python train.py --n_layer=11 --d_model=256 --n_experts=96 --experts_per_token=8 --d_expert=32 --d_shared_expert=0 --activation="swiglu" --moe_layers=[1, 2, 3, 4, 5, 6, 7, 8, 9, 10] --router_score="softmax" --normalize_top_k=false --routed_scale=3.46 --balance_loss=0.00235 --balance_bias=false --router_z_loss=0.001 --init_std_router=0.0172 --lr_router=0.00174 --n_head=3 --n_kv_head=3 --head_dim=128 --vocab_size=32768 --norm="layernorm" --norm_place="pre" --norm_eps=1e-05 --positions="rope" --rope_base=10000.0 --rope_fraction=1.0 --qk_norm=false --attn_scale=0.0884 --tie_embeddings=false --parallel_block=false --init="trunc" --init_std_qkv=0.0271 --init_std_o=0.0 --init_std_up=0.0271 --init_std_down=0.0 --optimizer="muon_variant" --lr=0.0034 --lr_mult_o=1.67 --beta1=0.93 --lr_head=0.00663 --grad_clip=1.0 --warmup_steps=200 --schedule="wsd" --decay_fraction=1.0 --decay_shape="linear" --final_lr_fraction=0.0 --batch_tokens=32768 --seq_len=512 --doc_mask=true --z_loss=1e-05 --train_tokens=278900000 --steps=8512 --dataset="wikipedia_en"
Below are experts of layer 7 (counted from 0) of a mixture-of-experts language model. Rows are named router (the router's row for the expert), down (a neuron's output weights, with its number) and show model dimensions 128-191. Each number is 500 + 50 x the weight over its row's rms, rounded and kept within 0 to 999. Numbers have three digits each.
After each expert's rows: a language model's description of what the expert responds to; "raises" lists some tokens whose logits its average output raises strongly, later layers aside. This comes from a sample of Wikipedia text that the model never trained on.

# expert 50
router:574591565521534561582606426526532534563479482579464612579523489566466526511494468467460420490462615512551513501538501489525491495504364502436452471571461535481504409461394483534451538569500501
down0:415517600429546544530484423436514459527453420505542487559500576437453501507422463525509473497386413448514538553444532603574501518525577543465508535493470519461464406572571514493523559480392478
down1:566579562552496464525582498487574461581441585544476485479413407555530576465459508527551393511541462388583349635533548563500547559464373503463589474515520550531498465496461535443525379466533513
down2:434535434487567506441484533513475455536459469467568485543607403581543479496481475555599533496551454435507565554495521470464551585470538514485524500481553489549458525506454527460441474537501523
down3:430474524527429585413513432475514446504481487610499572533574460573409513447380465503338527531492455477507495549528540483466535587563614499625554509507520473456515483555544493458436552517410516
down4:514521592480610384512458514530475456466575420457449490484520499484458446562528423509521481496487458530544476449589494567513505414499456407537524491540467556453476534471457533499587494495523555
down5:474469576501442557539472370497560484542533496611514513520507473482456461468425517434440520480470549538532517479462436439506504574537469482504460512499452525535532433378457534445455484424553478
down6:367578490567483506520534563531555484505551491471584447566561544540461562476453480535551463430485510505479481451560471541494504434431493474514584422482426573518488386523504555526479542478446507
down7:533504592419611540433393501480559474469538564488529423618437397475467456543526476433409462566507503451478536539430439491577471487596420514563476540613505425510590566530462493449556448496397471
down8:626518499553360507514619530680482440426431505683421482544464448520508523485490588492499494606527492522468472500488508546531517397501558477487576553528531511496529447460562447480557479430327448
down9:459434477582558500465481484501487580427518465492504521390511487502452488449495545505435503510534486472446520591503393429530505518503501480538513465470527474512522498578538497452460526541431539
down10:557477505556586508487580437567515493457491427545518478533445539421438506453462460434445490478513538459511447602498510448480483451512490571503528616531562443527490506505538462564536589441476572
down11:520605479560565597469467491478530548495549622458515433551551567432524617442437468558474470550558485432490480475512499451445512468470522484555439457517523535521492519487408470422420527538600531
down12:538493475480586514610458552488439528470588488564513424567379531453489535484541584475544536552496500546486523426512522467504528505573473460468526481505514532457447429508509504621459430473398524
down13:524427467514604456632483451490510541498579504485580441616461529449537468529617534527577473542487472479541441454494468405423498519468423482549491462490484425528523502555440485465553542518409511
What it handles: Prepositions and connectives. Prepositions and clause linkers in running prose, especially of in many of which, plus in, by, including, among.
raises: "the ", "a ", "its ", "an ", "it ", "this "

# expert 48
router:601552483562416519554519504601517603615502491544490547546518500506515560459542467393486457560450572558515496504526453478520523499429536403482419440540461495512557458496522543464472503450593445
down0:511573473563479549436427500475460531519495492401512518447427473556533478457416483523521582424533510500426496546487434570488430571520451428514568417521546487493492518563540512516497572604530505
down1:434489540474523539546497545530558423524571536537556581462454479427510503473472508556542501464509412533554464508501440457532341427434520440501512489491537456395518539467559461546465462447502569
down2:494436562547404523372422512562522547372547350481582517449398466477568480479440567515491563577528468499476431464498458529435563498507508457497430544463491576490491501515604551503407517434455501
down3:455561449519572531546490592427546487505496491592481566497538552430370580449484517491549546527497472530511548519556488454423541449523483432508508424523432497486443548480550469473509463472548553
down4:486474525433530477514605560527503498466526492473510445511582557440579580598451527557417470430473524469535477580573520512435440493466490516600580405496481541441454422512567461558475404526535519
down5:513451484498453472456547548570490473573518552386544515528687372503504562528453455497510482486456538457472509517524548469433477533417492520499515433501434509527433489439480406558459526513502436
down6:542564476474473525479490438493426539530511643488501569535467494519528508477533364470407525511524520498525585563503529517523521532556407367464513494457548469460472401520465497484544527553507371
down7:564535451489455476408507500443603501527602544456418460535555475520444446456577513513528431434473475534471463517479416607488405416517532498447558486535511563513488484489460503422526557535497498
down8:475462403472603439605513481495450544452492476556448477489554483540550574550436509542503469477417437514544489627422578522434493532445436546453473571466502423521427549547462510551553552495453484
down9:559482469542465486474441468521593493572528485467586541451472450552590374474541437391537432507429477488490559469408525546540509530599543638355488615468560460533586523528447565469608532386541496
down10:465444590475516534589476474487446601527475500522537538518606544493525539485481580595518492476532406552456459466450408453503490509475439517458457565551503517508464457513455496554492503528496538
down11:519443485520529503418437379524411510479494487438523507541624582495525520438516497486446490568450563539485634517437479486565579455520558533528548468501499451484526448484568531503495439466364453
down12:492462540569497497501523490477502518534461527531541461528480498431491503460476525588570479504529523489503516533384487413543488481617521477492475490354525498524489481563483445428425469379525453
down13:497457477561475567519492551521522487501495566495590452554470476564500564470525420515487502450505458468456477467421457518499348499453516424574593477562468500454483462522461443525573547437374542
What it handles: Word completions in prose. Word stems, prefixes and suffixes completing ordinary English words in descriptive prose, like intrig-uing, clear-ly, controversi-al, dis-.
raises: ". ", ", ", "; ", ".", ") ", "ly "

# expert 55
router:548508537480464560573558520601514508528474446528463566548533497511412595504519435358480465513536523551581522507510522447541480482435498516387438480536464484526631489351436444536472510509602510
down0:579553464635472592487434511500466519517493605445489464505495466465594469469599431550534395413422563498489558458514493493543490509524445409458513532560577527602510527474543496486473476491447518
down1:502540513455581528471538514432503562471609451484533486457605534593457479430482507571406589563512556455489530445570591517550493422516483611532560546596489543486535485464443490513498457425423533
down2:520560526558408526439457494572469593389479579437468492528557484463524467454492512463572510596445486574529488370559474488528593473509574476550393511517488516480481443532463538502499509524511402
down3:449556567494613510319476558487374390495516426507463432573528490452510475550475434480509452436447487520487536563506550414462536481501514522449531470498555491546508486465542479393510504561505463
down4:491549483530512556546513442479528535439492505567526414493491452513505550448515577490466479484453631393440360397523462491437566480508457419492488397521459500493477481493526495550541457544479453
down5:496466473452497545445465513443595597493482470484505541546519487531548517489411549529445511541527459440471498559470451477416499484433511534481607492543555479492444469483563476479373485459556452
down6:552541581545456454542448442570547445454496475491439471552423523510501598539576492548476526556513464441478497435484509488520532517561539507428524489448577460540439443432474521545495469609517480
down7:603451439538514485537632584489493565459550438513475398464387518494492491543520506478517442508531551527495546491457516545525455483448475435455487418562441588532520523552519374426525536457478554
down8:487515485619522473532638438461437580450439508548486568496555440447500508439491610591452522546519457438558487514529527552480507533495407431515489477456459465517527441474622506443488527528399566
down9:506581490509402525505427414537547447418456517479553502564442466478530455536512503545554562491489519442512526487460569420410502572443509558526531492447505481461524488419511523499503500526425531
down10:515531486440405464483523577515403514490566411557392413455536464552477376474592468560446494564517581506560536501487522522486460547531506481476541410524463572446440506469487420488523467457527479
down11:448473452590457396516476480477473569508450416481483402501577454477530552465458380513476496495480531533454456509508597510488503553556548464414548452501468532470510469438420397543559530575476566
down12:508502513581513534531472513426514550518523417543464503527499408479519510544504555466413549508552586432460479528481433505490416456510529486519527498581496548551378518526504447479490409478489465
down13:509578478600553401470457467514480612547422438510543448437496451543492423426529520467509447573470442525468548430552430446439490435512502427477449455512444552411476442494446501493475465537482506
What it handles: Digits in stats and infoboxes. Numerals and decimals in infoboxes, climate and results tables: goal counts in parentheses, records like 7–5, temperatures, URN numbers, web domains.
raises: "–", "-", "/", "^{"

# expert 39
router:540567640489487502497537510539596531499404392581540451554540511533466517507540491466398475523495495556490557484544413440541503564476548509463492417487411558483587510397468508578490606498538493
down0:610542512506525483499467497589405454455438479454441642432560542461552433364487510562562507510529467467554519390536484619526471491458425433486482455540460503452546420465486505499524531532524508
down1:521592497605488554584641509446557544543477544476436463426428523616583556514457400456474596511602546470520441454544577591460566506533547430393458557420321470433452405461593509529520529463528560
down2:573497533504492434445458552447403482549523565542485526473479507508453504468506492492488470520445615479559587532456430459591552516479396473477573517538519500479516449518555452569489584562436513
down3:432581520552452492542529476536527498518507558470555628485483384558522448544528515523430474451523428449441464511508534450414419497515553479525538475422541539450475482585516516438541483491483591
down4:496516490461484523380501591609509524473447447577541477525539517457549574465504531522522494472605491407523511357505424491504583533491537509535487470476454572478458504493570483554495574572431406
down5:494511527398456537563507536441509519578554525524531437502465472461491417552499533440461513400462479472487510547458489527533514499455499521516529493522462449489500502450489400488466539545482474
down6:550438511478512493396478534580537525644441492461603461484423469492477480476410542612477489438533545432525571586465492516492458456453582458486511464457559533492434542489518601508512510505447542
down7:526472506520558517541388503559550507552527532591462523510506478624480503596501489491502429484545509470513431516460444486431513511471505506358489587463523514458545571542513469458603554433599422
down8:415480466462509454484379493455483532532537461585523476534532468469545548467533599483555556505517414503503417435408458441531499460543539514547509512461512555491529452467489486458471436529499498
down9:562446590476555558533512578563545444396507550417576528557524501433481519497510509452478428424574521602494436473471500517477461485544521457466521514556534472513502496439524469609454560433472476
down10:534533555473520403477491536472476460423502494525542529519446458516478477505477572447507592585534515490453424426529458511422471498510510457456520415548533499430543485427491519493594477504506496
down11:485667472512479527473497503484531478446470551491565531524514547569517481546530546551622550465503574486547554481557492490487462513419568451436488556460436493515471454522442512525516494476464555
down12:419500631491501529519521488448568460484375432496502490441458532514593560509513548499528420480539524430555562463463419520461479482432577543502393532491531546465585534557488543483546405543393514
down13:486484546489513514389471565557608455563459498535523500467391506423467426492523492447512534424499466460511495471533556469534522517540511479537520454517450470561459490450598479523525521498536489
What it handles: Infobox field labels. Field names in infoboxes and taxoboxes after a bullet dash, such as Coordinates, Born, Location, Directed, Genus, Website.
raises: ": ", "by", "to", ") ", "1", "/ "

# expert 29
router:531553535506386533490542498618491555607464461504465518519498558520483536438538440413417418600461577549516534467522430540409484499468557488460439472532526542570575491475461486526481539502630470
down0:577588492512495558558506518578466428437501550431521514582561503541545590543489429519493485546537442453468458473553542431486454518411510507464465561519496539538443480526543572432525472565536518
down1:483558459384516510419622473496492551482465478471520460481482478468541585462510453551524487527529488535455432451483396430524502541476505490467471513510463511528498607483541582516538481563543464
down2:546452505532487453474551398534528384481477511529480458483420515442526458492469544502538500453547538470555445437517495543475484489556539469443517418552548552457337488468517512546428563448506497
down3:545453554484463473544568485475554559541538570479556504568438516518507437463483429467424516523495577483426475418448485593490539466503502462528516594541658524484540437521494473559500565412538496
down4:567490405487584520513538458459420532433582472495504475486582553458495554451555434539574457464612526461570522524583506513431540467510551424523468400512505513500498478435492493531402512503391563
down5:501495503503538439478468473512477551572570505485507412474523568445413529535348580543584486556490477531603498529508487506515479536484488539426494506542414506483420460491503488548439478592544489
down6:456430488497470483467541563439574477488569386471571435454389541436466421446504594488539390503522556545627551475430529486512486431485549473499451530536655527476489442524455492520529456371459385
down7:566537458492599520517590565439499528469559555511534484508535440494512489628470515427601547568512538498497517483485385511385563495427570525604468532535481524473537491434512496408479512454524483
down8:443513585502431470506552557451419535570548486456527565502437518507520510493532570537553590538516531511496485428466484473538520488480501504456593461512490550464475473566554599562529498478442410
down9:542444514457410544449545511560557534433504472471591499491557440576489507546402445448419610513449483472483523541550627591481496507504460457545526539552524453526386519494447480473579490496492476
down10:497494513538439446522442527421539616494460624503565474455477434541560502461409462479473495499487571487394468508446451514531531485485476532475416536442540530417447466516483475463548513447675515
down11:511543507560565384498438561519446419545554536466546473509584569577578535565449534501521504474390523574554592506511559495523461482464523577433507521451544548499532508448491495555543653481591487
down12:545472523463513568448459489454509597418577402572533549445474539493512492577519615394424519440532499476572548448552467464510429504561451482529492518466431452514442494399527521505429445606496494
down13:569435493446509471447475543477476523514502414443435573553474532526507540485525604493470509450481452543472447527571483597509492561530563561454500563579569459522491551399487555408405510534580530
What it handles: Word-ending suffixes. Final pieces completing a word before punctuation, such as -ation, -tion, -ing, mos-que, hum-our, plus common nouns like film, life, world.
raises: ". ", ".", ", ", "; ", "\n", ","

# expert 31
router:484475499610482527545558456481498512510502522557468530540516585507523565483558475501427458568438575545552539448555413544513455619437460470453487458516442494433519512477477461535458500538585475
down0:385482435504486495535608565419502474450465487506524464513489585500452461499535484488509554492512476502484418557471505578490482507531552620439526522534526391562407466530483467527458539468522551
down1:503485469511529412482581534564540521522481405568538484467463407349538437635471500443505475546599552576563441432529454554583475498455484546381586511475468467529505501438439513561499477428494493
down2:492487550586463521546404444541437525426514613401468396490450536460466497536422499523550448444455557491536497543441502531526486532521532454516601574551474553406467458508552496475548541449441436
down3:435487477510530523453545541420529529540538405429550503639511424460450495469558463464454524489525476487527489517494543526442515505462521532590481461554456524522522544499514433443452480599423463
down4:432551496518612510488561485380560611445416456424477515521597485478599440523552584489441519520561545488571440403532445516451463593442493609520456542460477515579547470568492477506365447578588435
down5:530472521476515528524372519427526416447518498486531500528448537524505483503379544637479558479503496397540448427549592469599524462559487417503493541481538491480498531489500500489541527460645481
down6:457495452503493538446424498424476440321564597428515493507473531424503491476422523552567495486440392523440557496478553555541453517443522567512493514452592516491507525561503457464495478510307569
down7:482483507511469529531499514485530487612586473414483477464482539498595469454523458498504485506504490500536435487502500532496520551465443553473511533473450524567400538519543499491478531454658472
down8:460404453474497477451500512458338603438529542451499509391483531475517419463516547562553617479499419442534492543467465496435508398516546436536571450475533475584504469475578505457582472469458529
down9:526515519522500569504467551594575401445446490541374510569511526458563508447501484598439497500436532451516583388509526538556559513528440501516484479458412470568480462513604513408503481454431444
down10:474457376562511469456477509598432479583467477570542544468477521473465468470492521451456434483576539445554454422476523474468485497418495520551538465477511529403447589508490520562521535501535510
down11:551473514536556592576391454426453543537503486593524579581510463494501536535585425446528480481568463563474462640487569621507520471526479461452397545526526553490537487520435515474531460479556530
down12:368557495449522485505491545502458531406448570472605560553532523459535532569611529380582533525513540581502486506462482592483467574480476494438563487585454539513390536478522492426510438479522453
down13:526570519493450473501427487569506552490480465446512463557479533525411505526569421463474528561507508569485575444513502537525499467464539388458448566562496503481533510525461464509517477510581534
What it handles: End of personal names. Surnames and second parts of names after a first name, plus common given names like John, George, William, and commas in lists of names.
raises: "Gls", "Phylum", "DST"

# expert 12
router:508541550501496561534584494515579536490393438545485531542490561456458510462551455477410376488452536563550580452573539463482488619444442452469400488563485514576540480477539448563467512482557527
down0:439569485530541454482525627490580439542457537545542423490546497425476505483457503450494481516538578385461433515508428479535469464519435519496586602562585441551554552469500463532499451461581475
down1:495425476534557447454480480501405515580507587500506589515502419563518601538462542525474590462514582536437499598428606538562450538515524574413502555437400492492552424526456481460455478469411491
down2:427453492557426530459518491469533529508548526485479476444535532431525398521470581544460498455545475518450576542476438544500504491523483525490428521391517528437436497543547557449577435487444564
down3:534438570558471455522460460433465467474494524487551442429487440505455495559498453498509492436513508495457599488465561482494555564433414546474552409485571517429524513450409434505595507534529508
down4:452484540629546527540528501496514458532405450516526588511513501496504549465493548582436526407488472509466525529418528468517531510524622449500558528521485439509508466460485475495487549473538518
down5:527492542544440454489471543551388468541498496509442586562526533474500473481529527556500546566491529483531447495548465489567515436516536521421451443500469529433567493512445467484487545516506488
down6:573577438517462520556537524620453518501474465463563519495416511480497420539436470549487515458460516523492463523514665509463530512488475504445476553531535410539462410507494568510558582479494423
down7:446533472479521546306518515477452585547495450455519498544509531417533544470482505600577502467392474559468526537477533508576510375434518538529530434478460629406525517579466422520493507481425552
down8:528688577454522512456495582452575444445434520588524558456575451520461433495405464470447506568496497430477462557514467439456478464515440548543521412615476492499469469508499486462508534496478597
down9:475532427500612530443405493446519469346451534475522557566478481455467498445493464546453535561500519587548443573481460529444546571566437398511467511472509508500489478469504583442547469544541485
down10:471444492467529562494471487476476425403428517496467423430498480486607470456492513459506557531546463496605446484503513530555533576551568587597527481488442527558499567540523462477532461483540481
down11:492508512474324512560476486520455484470466527406466500480432492458503432498482568605544477515491505557456544485411451493555478578469528484527579625487493459414527528562556500488444427465574592
down12:474519527518488482499558371509584413533491544567572442463491565612525548407574475435422553564527510595528491521515442507470494596514460522479459525490407446540523478513493442505511511504438587
down13:539504495478480501444454451489395453555549475509424563455444525510480470508471433585440472529502498545585424386544442488432494445627516464443469410526554616449567505542492511492491548450457423
What it handles: Sentence and section breaks. Full stops, line breaks, section-heading equals signs and table pipes that end a sentence, heading or cell, e.g. "legislature. In".
raises: "In ", "He ", "The ", "On ", "She ", "This "

# expert 32
router:538515527477460499584568411605609553543452421540514499588491559467517505446581438488388426600470531534560540486573492491394482579463486486407480540526430497528581521460506448538513521494545500
down0:560462434523523453480500502478490453510491438537503525505497528502508471539488524518443550451508588460486536334382482547551520606488470470560392448492526522435491474550555560535516536539492516
down1:534545483521452490481578503504539458505556508459585415482423451472572485463493425577508572533470489522447484445484499468471454483501499438499489510459472548460437562584504425468410495536547444
down2:497526402552547461343447541457539579481482538451542490472483457496525459557564438530615411466482512541563442426529506474466560549431523495443486466514591422508528456537475486529566532573600569
down3:562454456442459509521507536500535414358556515516517474491456561512471525451580501549592438451584466554541504515512516424435419484499447566578499556487486487605453488590545543486519439481547587
down4:433481554519588644536547520470554465487507468611486527542571376518520508614476461435486399407487538409493521453545551529561519499487521431490546473590526481551528534454558465584505477527505402
down5:500551492487488583458491536579436472516449554462502490535460520460486545465400563461519549569462601542515488477484623516491437490371537464541477481556417420576500587520569517463492482532469448
down6:535622478519534470481456489470553546532505480516401552532572456419505465492513467591553546427500564451497380562546469445502536539441452494530612495531545376464510488451471567488511524547390512
down7:580600508586410495447492497518415553555571524450592451476405569530587483547522504532509533533502471429503454407428538505509545456540406470502533456504492458434447454561506479530551487611505487
down8:470427545382567472478524535492534459532430500504488434561528560500487444517607539507515588499407474485538491567518504451478578484503538551541549592416460508531531552570471496492472451427424482
down9:458407480517475494515479574456529427466540445549443590523520480586599496487498447607500553515555393524516455615540604509462396486495545499528623573405513434503597452457530487501571463504479550
down10:411526572553560491541520479471408543451494531401483485473491495544575524460510591539573486521571537544473527449456438479568591505497538493476444476471440523398459504601499437464538486497524623
down11:531410484585463431614526447409519477496508451559505450475543385602462426499478596351439490486513534558528519504451477498499514553477490461507507454460438463445520500525534493528461461438536429
down12:507553503464424467443513488468451446404500502512466503489431469541548515463483540548493531666584479479522422502599504526463479511530492533553444433527520532508372415503556445549606452503448556
down13:526419518478604459502448467417467490505477564582436533452542485496514500461453547536431558374457515446476456517490553503532547437461449522405590474531538551611408412548471501525540472599438443
What it handles: Sentence-ending punctuation. Periods, commas, closing brackets and colons that end sentences or clauses in prose, especially before paragraph breaks.
raises: "\n", "\n\n", "000", "000 ", "\n  ", "\n "

# expert 15
router:540560502462460578622566492538583492485492454611478523531528513504555530483548444407407420490498487549537480488610500421530502621535455466466512538613437587518501533471511401557405486544621517
down0:439500566546564491554542509521528490565479484611456406483449521524508426460574531488415483536453515629504497457538492517572488482468430496518520571509470462476371524449542506603556518541495609
down1:429469462563423434546556560445447520528518492525511460530481487384626474572512491517529517360453474428536485400499504509586541542380512505485430495479503453500500408536540479453550415450596521
down2:511547426527361564504471463502465544507458523535610449562452441559490430589560466423475561580518462417448577591444525545454458550505533453498563483436507502532534523484504484548454512512409422
down3:566502477452476484479516444459472619412494514538525520552489546501381575447472570538500458551468529470466515447496535588548471480496475528482497437513516533475489515548543492499582496625508439
down4:479436567489390523509484547489534555456395514543444557437511470513504400531487449599553493372512491499458514547459496449576598473485540579606457445532518516399528513492510453626448493478431528
down5:580542506502430559402536434425512574516562379492470554482511641489519606484469450484474458457459608597566482536472470444523424530474432531529436580505515561493518444556518556518493446445510513
down6:434510410522451405455378542415557525417449558484557463498503504515524522539467442495522559461627481461515552519414554593498567535474502448456449470507455424511574555585537445493550441572510430
down7:432465528478525528482494536527507446549523442499541633448494422517446473490435461472463493454530492449546503553554431466462415611586518584478450515452542484569591359574431409426485463475459447
down8:467537429440483459502535515508414479530560500590483409438509465543485473529590471479440429550474504501517498410570449457552489473537473580503407504400465577502447510479410534480518615434483463
down9:559544645425576524439441511507567451494490566538578429513518513550522533496500413499517475453566493466548639543447475547576478488396545450536481500500511440577482421452484467488503587526477481
down10:454499443514464500523489476565505535565458585554584537549465506410557507468454471465550491458412505501534524537508483505542478488610521501499473503526492566407461526573533467459435538563494540
down11:544470518501469508518584474486449450502494483477591478521590399430439516493425562558386434489436484506532560569485516507496521431561418535516399452429579500422477518469547461474454516525394465
down12:534481585622525440528556558467528491484425537547494504524532452410560429495435444530471523493493445539432561434466497485522484530475475566390442421552484537469499527403486463530525429520531551
down13:461544539531475529486519470505488501474484506550585484592530512433486481477583521478447495505445539456518475448503449420540506451530519447452481501587598503433546461520602501494545580528563386
What it handles: Line breaks after headers. Line breaks ending table header rows, section headings or sentences, also sentence-final punctuation like ). and ". before new lines.
raises: "===", "| ", "==", "The ", "- ", "It "

# expert 57
router:575497488552492498597576454536490514535490537541461518572489566524439597498505432483437421581476553496488560498544460527478515498475460467475436529490469557505526476420474428512428571542557478
down0:492486579541551544474484544429543529424524616526480465417506527491517550454548463559604473483509400534593481528626455447503477524538435508479450542514485470476394480557440523487476556439488550
down1:485473507550386503491571463564520509602479460527484464457519502415506461449449536434496485495480466422479409499563458494491535516507411484409504452527493409517462537615493553578545506504521482
down2:527524432474565464413520586531498573542571537485550486469590539398397493449556481443492445484442528464520534548435538507524467547452564517512532522522480525530498425487477505538391537528471505
down3:448497544449477444489502539530566535438508419586499486596532455451513562532568508458462462429572517417436462531513481517525520377560530556466516489522537521467477508445514517576496474486417410
down4:469531479497531513488484510522459564505519501496453526505501546559470498508520575554565508398478462439486589412506395503520428521536591475555563496508456534585490389553483442477504522533422477
down5:473370456441497480407503553508532401570525447483511489470564611540530505586450453566513542478562467462516578449465490520528550491477468442458507529532448619524554507540510439497569507473514512
down6:514548571515485428498417446499557476308470395457418446471414505501500474499471546510383517520531493495492454437515460396502513477574583483452475547494549488546483572452568554388543483492381552
down7:447529456561506581505462478382424500505568549467559537496511544443555535475522584483474476491424455472563495486542512440460440500467536502593601425562544498565518551502531480421531460594413498
down8:506529429510523425557506525582511509455444535342496508447495629498480539545626537491458494551523553521426560641504417454520517561513579501550433474508489546544467452538532527491517483435515549
down9:590399538542438530464602477577522506565482559397584527471495438476550556553522519465493461442441507538518494615497469564505528481404508509489483567584414411554522520511538431521591566504505505
down10:500521463489488486559503531559568394483527500549502496525454416592576536430512569552459483528469466520555508465562561458443498482460423449485544461570593472434471504472669493504555569500485425
down11:483505479463472508563532501421527490509488563480513524517496557411508446422490497575526551488458511554630498408469495451483487523494448497478366412540541470544512540479464555535561484545578494
down12:438438472522555618533503478473581450573432516394544461520514438456522459481500499539454493480465609553507550503494409615474380496458482609532445490589522523431477513529550490482472545450554572
down13:491383473550495446542520527559477497543447574466554544504597567543461499439429458511583489440507566517494559531455473615508511470486492489531493529508474456492508474488485669462437446407517502
What it handles: Countries and languages. Country, state and language names and their pieces in lists, like Spain, German, United States, California, often followed by commas or and.
raises: "or ", "which ", "and ", "may "

# expert 14
router:544541568449458504507535502535456551515436525495462517575562590541468499427479409384437505509427624541477537380516480496493408539516501422460447386517509508510540481466470475534456537480619490
down0:526570467459530465589489388419558504509606453508509507451553486526390552466519490563388449440473496450554431435506505525543447483546474417444484483621492429473521483487500588570529635539411510
down1:475518576475624495520540455390542499443488467501447456468499417496515587441592517575558461597538459441473528494581408539524544525527468538529495507597488546541493500489469456469510541527451541
down2:482565499437512522505551643525432514503558572485460503547506562415554473522480532568611493394550506495497457511419601432454488493508458479388459499535531514441531370482559515515496504476468520
down3:470478535524551499484414501466498501511536463541455472507508488432484462490432551416422487468549520495587474587427541512540507496412519419555515496397411483533525565558523509482471545516400520
down4:466379432500503424413495528542494532438491445499563587520494618489416559497516463429496495511491549550390447507516510502542507560498544440357464428481452520473582463458601529452503491462458493
down5:443503522497374595560537469434537536388426438519547509549586467555492483502443406487556475565515512488525560445473504581529417506440499562400446516525414502478452540526458512500443446510455475
down6:491391536522493473444419500500507506401458560519446465507508553400451495566523623500436562449459577454465434496544454452461498479435522452496585515513442495550530529500571520442577658465517525
down7:491524486511489594516545493500623586543500393577450457507546556472515506402512556504445530574487523548539470448521564541488548573547473480483438470592509513559573534494416504527496611530391519
down8:559504528530434553349470541520493468470398450509457472571559440579501517520630446463566462500498541503406439540494471517519570507507398456441556530415468512481500508502433487489499416494502468
down9:448452555515455514575486460527534395481635498478510478583397537539407580483502477538551454489546405502459598512507486451460514514521457474453587514521448523414512477483499502515495447495497504
down10:405510498499474455518444517530520543498432468537470450445517478449489575572560551506465526468519529464515448410560518603481519456599456490509552491561531549442517511505489533416490495562509485
down11:504496415405505515614519448456583485546482512464353582632431449523547467555422450495516487436408498431513533452519484584480462470493473491526591518553524491456513528487483595504505419488604437
down12:385424601462429614464617487479493395565413519452535525498413489448494489498474473415483563507508458521502505440433584483434530544479554488519436496524537503448511536507420482459410457506564478
down13:512474548476491433570419489571463553546496407523483570452493555448559524470507502491550507460555510394501490436512626482556558501499507404537493474472589506454451523526451555541527545525514456
What it handles: Apostrophes and word fragments. Apostrophes in contractions and possessives such as don't, that's, he's, plus mid-word fragments like jus, ver, erc.
raises: "s ", "ing ", "s"

# expert 6
router:624532548461473540543560445565535509467472485524484570507504553476457580495578445439455389504467584512583519399550496410473537532480494480443474517518457511538589423484513473552489554524493490
down0:425534447400498395470470501504478499528450551457428602511448529533554506433542418509457619590468459476618542483592506475485507506546472416439501487432454628517431543450444534543479492427555422
down1:510431568565555532684487596548472473459524529506550535459526552479524486520503498566573461420551478442455498526463492490530499537510505490565477495493551441446486515437483587508573451497385532
down2:467518519541374526491467497465484464458532536497498480474537583442473609521527432538500442501492541519586511399557494476546501466428528507455432517420462481457515558434467540616476466455704414
down3:465548463400480544487554429454515472555575524467551584532468439579584546515580645477576421574529459514426531521540461534507502506456418563446654578558503578541500512555534486461431531493534467
down4:475356556460585542497522500545486398449452431544504437502460525499489424490529482564531533507478608474512462527464523572428517456449515348434545470396530475436492510485464481621570518488493448
down5:395397557481485538572494472447442474480455440496484526483527497564491536483493540522487461481525501488569434551568509474533525402502570440427512503471498507492495570465412547513539555506488499
down6:508525584569505452495590533440500519521503475434436506501560462479521429568511500498484496572556482510461538497541477506478553539454519579638581480530545532483494546564462410541508442552533463
down7:469508504462419480490450439446482463416522427496524597584491586467519355475475550452478500560514534490487405510465501446518519443523437456442546421519513472484472469545500421497578526483426486
down8:446476549512458467505603599479585454504445499546447450439449529536529555464586559439436505524431449598456552565394511573495490548487469559455420554498505537490555537442560310512566539481651480
down9:438555512585430481491527514570467495592445557627480434568454543474526526540592589450471502493465499475514527451481461507424450477451492433472539544509565520553556506474479477563520500489494449
down10:478606559463484530475483453402468435609433439472488483562445533468393523540469520555500485555535487501491483621466446501492513455530623456485469482501431462466544537633493400549522504520562468
down11:596498435490593515396463560521418511461475533449392495491509561543528452489485559466529480419500515569488475524497393515609422486587488525519516548455509521475474458457563567526523550425460468
down12:529510450549492465595458465481465561461486560410524548474525541549565487543497456580412457543556525565544503401468547465529555455505472525444536473518581449494513568502455557446516502480613451
down13:495498523559553554513624453465407557447418528508494431471449521591421454530456532486496552473463543462411568503496455513504458522519536554432510576476479480424577516438501455519514550465427561
What it handles: Clause-linking function words. Commas, pronouns and connectives that start or join clauses in narrative prose, such as which, that, they, but, because, so as.
raises: "the ", "all ", "only ", "at "